From a checkpoint of a small mixture-of-experts model trained on Wikipedia.
Size: 11 layers, vocabulary 8192, 61.6M parameters.
Experts: 64 experts in each of 5 layers, 4 picks a token, a softmax router.
Training: 429M tokens, 3413 steps.
Below are experts of layer 8 (counted from 0) of a mixture-of-experts language model. Rows are named router (the router's row for the expert), up (a neuron's input weights, with its number) and show model dimensions 0-79. Each number is 128 + 24 x the weight over its row's rms, rounded and kept within 0 to 255. Numbers have three digits each.
After each expert's rows: a language model's description of what the expert responds to; "comes after" lists some tokens at least twice as common just before its tokens as in all text. This comes from a sample of Wikipedia text that the model never trained on. Tokens count by the router's weight.

# expert 18
router:132162169168138114149142109118156108136081157144137148109114147131144106117104114141159135182108139162119152144174115125120129127125157152095131109122134113132120135082167127143155133132137163095129122153083127165136138119198109136123117095
up0:071112114081131117147123125145111131139133128138118203096145134093126106143098084090139125154167149095127143176140110106120155109147105112140139102133114146119115121122065106121175145078182153139102168110090132163087117121112157167139182132
up1:104112117106109123155146156130136112139164136104135153134110142146105117129117131114112113183141118142130161154121125126146132120126170087152142111154085096100175161131114115184126135129158135132125143126117116156145150131150139119130151131
up2:139146090106087131081133095127079127162128126117158104133113130135155103120151103122151095122135132140140088142134119136124180164160119159177078108088102129127159144118145112135108134092145117108105088148111105095183116134142139159109138117
up3:117127130133113152129116103139171113146148123121135122132148073128092132115100109118137104092125058092123070167151131105155105116131110136134105138110167108129147103158097132103171138110120180126150116095087126116143113150136166126131136136
up4:137072095105171120130158132142142120145203149068149084100122138123109145120088106123179128131116089173138077132180137105104135156107105139096138112124131086110126127157138149152132142158135122139127121119137092131157114112104118124087116120
up5:110102133135137164108148112127119136128166089119119126154124117121088078124117076097105162137129133118089119139111107138137107144106148163092115129094141124197107099109152111153110161113133138100125114141108108122116109160153091129151162077
up6:133115131138178120080122111133129121104097108157106147118110137138113100153132131154132140119137135100098131163142140117117147124140153083113155165101124146134143200145118094119127109086127134111156120125179112120087115101140170137124137140
up7:120144115136145126106126162114088156122106147119113128156131171114142154133141117088108149112095141154108139143127121144108137110166155141142096124105149155142103124104125092101112135095164158107139102124168135075113105127091107111148099159
What it handles: Digits in data tables. Digits and word-final name pieces inside table cells, e.g. standings numbers, lap times, coordinates, discoverer surnames, cities in racing and asteroid lists.
comes after: " | ", "–", "2", " |", ".", "; "

# expert 30
router:105150148137099118126124119106113102152121109137137136173152126129098107162103149135098111139170107149147163126095126112121135143162095123127088139107162102106126156130133089122140118129110156117129102141094163127149105110162131128126142152
up0:102092108121145171111099138129123121118164135158096098172089118111126160092139075116144142156120101161125241148136121165086100137128129099147154137120128147107122127157131086167139064086133157134129105176098134123139148144131173075179139116
up1:112088157122112141097116126113075155138128100165111100156164133148152152125096143157128155195123139112178125137096120131155145170150112089122124104130146108155076127135082098149144132156101146162161104113128116128068129135102121111106160158
up2:102135109166110108068083117125129140113126110134136127132131127124098121096119108088178118117142123156143138111137169091102143127148140123106118100113099112100152110128126095132143114099120170134096167188119131117150107114150174162078124129
up3:082105131153161124115117119099138173128135130117116101141152116115123129124128099134113158082095112128120166106118148127141139108137155114091111137139187157180148158098163131114101101122131135104124132111162133083135182095117071148154153115
up4:173166147158104120120127081130137121147168134097164101107095107151165113073163135138154117139126127134101150142147125121102138142061140157109154116102098135127123110116084117116112147104158184138113161148129125130089112091119116125107158148
up5:104104127144088163125099083104127132072128143150129134078106125109117090164090134117121167129099137137115139122094154093135119151102108131096125151107170133106135175098139115136115104155129128123127101089148115147068104104165152152165145120
up6:150136142140154126146149118111124173111161152144040110155148126147117145099167134131133126155095130121132131146125104137140144115134123148112121102118126183124112130130168130148128111196112118104102126115126139126110159124048120154123107157
up7:140112137122137113103158135144132129117115144127148091087119137121128143116111153102131080123163107090133149147139113121135112150152188137098175168126099096116127117126104143115150147089094134162121075169158135123149121129100135122136124118
What it handles: D and J initials. Capital D, J or R starting a name or title, often after a pipe or comma in lists and tables, e.g. | Diego, Dušan, Dark Streets.
comes after: "\n", "\n\n", " by", " | G", " Rev", "\""

# expert 49
router:099149094138134106149117098149100149163142133142113107118128114135099112139138131134096135125105141129137129155142128173137153112146098106167117125127172104122118105095084192156145163120114096168134135183088181150116098117123147094126167150
up5:146121095117112146144174145139175109107117115092147125139162147085137166147147186100144090117143126109119109119122125145121094112086117099118160128131174096120101118149124130101121112129130136133112086092137153135120123117170129157087162139
up6:112120134105192111110090116118126111140162126148130141106095152127136172112136107096154125130150113091116109153137150109105113144143147109117119133114107103161086105100112146193117136068095144095136113140145153120107131148122155099132125104
up7:072162102154115123128142145141180126098112165162140122121101114094160165171111150164127134139139112128126129108129128123107118195111151117110177128113126144110104128129132148139120139109133141098098104189132144169107129124142123189188089164
up8:128112171120160105115072123115159135108067111151110144093144114141122106116162086122130142187097153088193088140108160117164158133097104119105086150177125101175157124117072103140121126156174113095116160171107154125098182128134135099160162151
up9:148100108103146144130141125142183120164087133168168134137076110153125124124071082140145177131103134070166152127144148138126181101129095148120128165145158107137085140119105115133113156144082158146133155135155079107134132151158114145180170111
up10:112118129080173179125105124130126086095151140109142128128136139136112132103135169133131144142145113121140164109176102107110161087114127097169173109195138136130112112102149154114110145164132132097126092104150111159105144087164131104131135115
up11:084170145174141135111141121098134153163112137176139113101116186090161091087134151168113097154168090113094136117106101126119156137156122142124112158101134105105160132108153124123120145141050138156116118164159122161164143118133084111099113101
up12:132140102129177117100148126118146119125105127149157088122100123083173174143114149105105125120181118104076136139115128162135116132168143120150146132131143136142125121053103143148108180130152112090118149119131128121056134143147131134126121108
What it handles: Infobox field labels. Labels and values in dash-list infoboxes and taxoboxes, e.g. "- Family:", "Subfamily", "- Post town:", "- City:", plus clock times like 8:00.
comes after: "\n", "-", "2", "\" | ", " ", "- •"

# expert 37
router:125063116096108142165121131082115128163117140112155150131142119083072101081125092108142132104124086117126129157128174104117126136140148165105097166123165111176111110133137100131167106119112105127180143163106122153128125119114147090158130124
up0:133151128089085127149119129127108149105175142114117176145150146151130121124149114143105154129137117109130088130123140166068105109146120103169111104170142151117099136134126152128099153143128125121097107120117084135156094158053153104128130085
up1:174152155109155089135220099117105096122104140103158110120124091129154086111172139149123127133115130161128168127130141169124139157166110176149123135122135124131153143130108120116051121071141144145106153124117125129131164145157133103134129115
up2:102152159124148148133129149179150086151116155188171129158110122146114105069075103176107102113137100134137117144142120180130162142125128150098122113149131088136149136103115153126145109077109133138128112133120156128116139140116129118095133138
up3:151157125125108100161125102163142096064131091146107103135117140138076163152148111135191101102137153163128107101091152115118140161145151118065128132125147115108145118100141124123119111091091127123146100153112145180099099135181145143134117098
up4:060114146126126103151130134159110111121148079141166146124092119163120131145120137158128099093131153161105159106111069109118162133112169152111147142083113181126099138112136146118152122122123124095093149121120131151128129164087106106123137160
up5:141098133092128111136149133100087175135169147138134138096150126144145116137142108158134126177098131137158128130107098127159123095080146131138110102150161191128137129172135138062162112123130172110111175111141094132118079106162108119121095145
up6:123135121103144135137141138107164120100110145121119096137140106129146104128091161173166100082097149161124125115127173092160116123129106095160157133155122062141123131172091137142097142148120125119124117063111113146125119143129121125121099113
up7:154164141092129105133132126145088119141127110144130122146150154129156155142122139122128127078155169106116129119085085129105178103113130131084109129137168133109179133111114182152126155142108112120143092131161139124093159113113136123145103107
What it handles: Decimals and unit suffixes. Digits after a decimal point and percent or unit tokens in statistics, e.g. 25.40%, 12.67 yards, .547, km, cm, lb.
comes after: ".", "′", " | ", "–", " (", "5"

# expert 6
router:118123134113122153178089133156157135109122103131113108175138142116127155147145138123141127134126109105128092142133145135107121113092126096160138110105091124129129113113163148138124136146093162115132096158120123100117128177100073144186159096
up0:136171112122066130088123142118136140113129103112135157082154144157113123124132166106101142192156131147143128098141102137097123159153126123130105095105092192161073144159104119110080116166088128122145126075142157150161124087149117110124119152
up1:123139127140151089088125113106155121134122131153118160173149162052084147160133134102111205162123130104140127117115155145140153138129104107139155149102116176176136135113085158074136155122113092139118140139097096106148129122127133183112098194
up2:132117149146126128119165101110118132130125113137122123111122127130150106151143148138106140153123112146186123147148103112161135114153129105105134132091147143129104158165125100143129117079170091131153095125170132104131112125138140148118137126
up3:168165123111181120124097110126146123130110094130152108137122119138117155137085145185145118160139122155139135136117134129132164156129101130139115147132100149138167162150131101136137114134123131148107135151127153129104137101072145179131133123
up4:151107136147113156106134128123099144106111103124099101113120163140106154167156110102151133102107095111103192117137105108138144140118114165069132133130103136105128139133114104128148100123109106144151171146114120140081159162140137127154081075
up5:087164163156128100127165182127182133150093145116116150109134115134103140135162119132160139163106119127122125154124120121115127112111164146117143134132146119113115171151126129190106157129130138114106130131124160107132109159147175130134152076
up6:110151133136140149131123109118123072130118109131120121142096114112112140132134159136116121131114141109158113168160113162107102159129095130123128106100162077131118109090148184126132134154140112108134099158123115132119151124140172158090130161
up7:136096086146131142163158149113090094191131149141141095149127104146123128076105132142122096140156092144132148137085130125113105134120114157112097144151119110091171155098112106116123132149152120147163158150152088142103114106106099081100118134
What it handles: Sports table headers. Table pipes and capitalized name starts in sports and results tables and lists, such as New, Cup, Best, Champions, Total, Competition.
comes after: "\n", " |", "\n\n", "|", " | F", " Cup"

# expert 31
router:130092165098129124098176128104148106134163120111152156113109119164122084116120091138121134130125119123127109115149131133107122122110138146060112131142115161142178105116168155122148152119163136130120175170109119154128098090082090157137139095
up0:116108099131151109143107120097131169147123148138123114128148181113106171097154153112149107126126105132149151145140132115100129160114106138109144106124148098128137119142134127118110116158133122123097158109114143161128146129130130172158120106
up1:120156106120158158140143092149102096159105180132130126140150146123137143093125165104149121151146158124125108115156186108128127147131112144105123118093104106124090140134140102134160151141116149136144117141128142193104118156122118156123090092
up2:120134108109117118167120134117139093118160110139121111110112120121181143125135120119088140164110115115121106120140098103152141145111126116114194118090133130139098143116126128131143100124134150083148139122172141179162133112080099115115119125
up3:105143133125062101110112126144087112156111108098163134134140158110113127122108153135124147117152177127124120105090144126111120081100109047144113131119143176111126083163096112187115154110157113125118138118129143133089101119125105142162118109
up4:115167094108173104118142130186105158149135104097134112157125137133122150134159133111101170112143134159164117141120166136144131121121164148102153120125104100124102080165118130111149091140113129162092146133138153116125138126162161160136124111
up5:127109113122148175128130128139146151124104164157129160147163141139156075119147105099100165186182157124137104133122152066155141106113091081131146163112130123136112143098121147096147085113111116106149089117154140146121112122163090118114126150
up6:066123148149112146147126130143153119141094147140113106118076173166169107125108109122135161095112143142104132102128108146113098132187149110085106131131151116113143135123108138150127159118080130118114090164115091124135071157113126111136133136
up7:163105114073099073099165098144116130143151155129105143122129098144144146114123177124108147128122093182086169142121128160124137121131157127088140099125138100127146028127127152123110131159142125156101140087150098151164102110106116149165105132
What it handles: Table cell separators. Pipes and separators between numeric cells in sports and statistics tables, plus dashes in scores and coordinate symbols, e.g. "0 | 0", "6–4".
comes after: "0", " | ", "1", "3", "2", "; "

# expert 43
router:144097116124139123163196134116132112164155088094139087094126127141140138092078087162181140117141155125133095112102141081138162121151101106137162134150141139144167110143139054100143128094148110149161131156136130117109107150169131092141110140
up0:130124143116144124120207131125129119118069127119179105157094127104109130153140094114103128125151115151126141130164127125138126132119153124120130071085183113176127126085130099133135124143136119108093111130137120083139124150107100137085133136
up1:170116098125087119121102101148147104152113110098094134165126147130134128129140176144155109081128182152101154118143112135154116173151135122135124158151110121119096156086131142134130126115131108144167127121143090120099162130097141083137133174
up2:122106114110089149113145131156162140112171107140098128120158126114121127114106165129107198135151109166142093143142154117117147148164180112134164136156151155174133122128102133094112137101104137114092118106121118131120159148132102089124134119
up3:086121126111145139097169124136109136117111179150131158162133128149134135156103146116128146139135169209110153133116114114140123139108106132101136119141127103116139103081106135128166138134072177117093124176130085149115164124118139153114122133
up4:135125133142152138150105155102152113081112142110155137120128107089102110099120096132132157130157100125147124099149152092160154124057118100124118139101111127086128156126126128168119133139141091140128124157107133118140124123117118104066078113
up5:104114076129144144139133144156151122148091124116179147126123113122102135139144152118194157149126160168142152144103121139141134116123100163111106125138151160166158127113147145176134166108130138104143156136153127112136109074104101120122105087
up6:133105152114151142120103107130141140124130138135156139122108138144090138153103123098120125129170141093151129112140164159110111121112113138127133126119122088115123134156105150123097149121170121128130138129142098116118089159138176128149106113
up7:122122149092161128165177123103092139147133197166131154106129120080117153150109135143137133118085117151177154109112117112156118145153099161098140156069112132133078137135124152157131174112129145146087121153098105108104135110133139128124092119
What it handles: Standalone counts and dates. Whole numbers used as day-of-month, counts, volumes or addresses in prose, e.g. "on 24 November", "game 7", "four brigades".
comes after: " ", " | ", ": ", " on ", ", ", " ("

# expert 25
router:118077169116137144125151098096127129122128114109138123118147165161087095119110129138133144087178175103134124112148183142129147118119121145094154143127102096153124131155132093130177165121156106126115149119085114143140071163103106088131098098
up0:161113160128146113120098120127125137108140157150137153095130147090080174122133094173132138098142104080141125124119137122130128100102133112110150103128116164132162130133121068149126118129126119144124096097134129083118125149140104129105144173
up1:185089160088126166104121121104108115162168059141074184135144116091126085142101144097133133131164113154092110181195134089148199105108127125124118131109152137134138144099120157164122117105093115118084086129130134126150111120149144121148140135
up2:183149159154128125160154116123150133157097169137139122125122112143129125110138124138144069129132126147133111070155153143095142139159125161103154122125172111124077119064079117098057165179114107136125116147145132184101164107169109136104150128
up3:119091175097189138099135149134141119098117103147139121141140125115167126129127143151137128113106130171135099125131082096137120155099132114159114131147133098139120133145156120156152100122091144084129141159131147188159103088159139120149139137
up4:148116146136148153100127107097160145128136144118136133130105137147084114082148122122152172132117128092154124123099137131144117177120143085165122094155156131125117156087111124154138134169090128159179134150169125139158120096119143176120146113
up5:144154148094132155091091144147137181134111165138128117134122170140131164082106134129116141162129096170153132091107130132136180159094137103114093132186146127137139121125096191104127145125112142121115095150114113145189150113115133170158101146
up6:150119123123130116129137143145151171097137139146156146130181127100104126095115110119137086145179072134130128092126132134096116078152150145131139115141122135131109131141126160129115172160106168101147150112102143097100133132142126119134123078
up7:120082094070116088123152177130138096146112133117121132148127141122131099131099170120130132116117137098173120130161129131155105161150173127142139132159093127136140136173126136129137111089157098146144121178150164156163135112122158120087117121
What it handles: Large numbers, St, currency. Leading digits and comma separators in large figures in statistics tables, e.g. 2,618 and 32,070, plus "St" starts, currency signs and "Capacity:" labels.
comes after: " | ", ",", "% | ", ") | ", "; ", " ("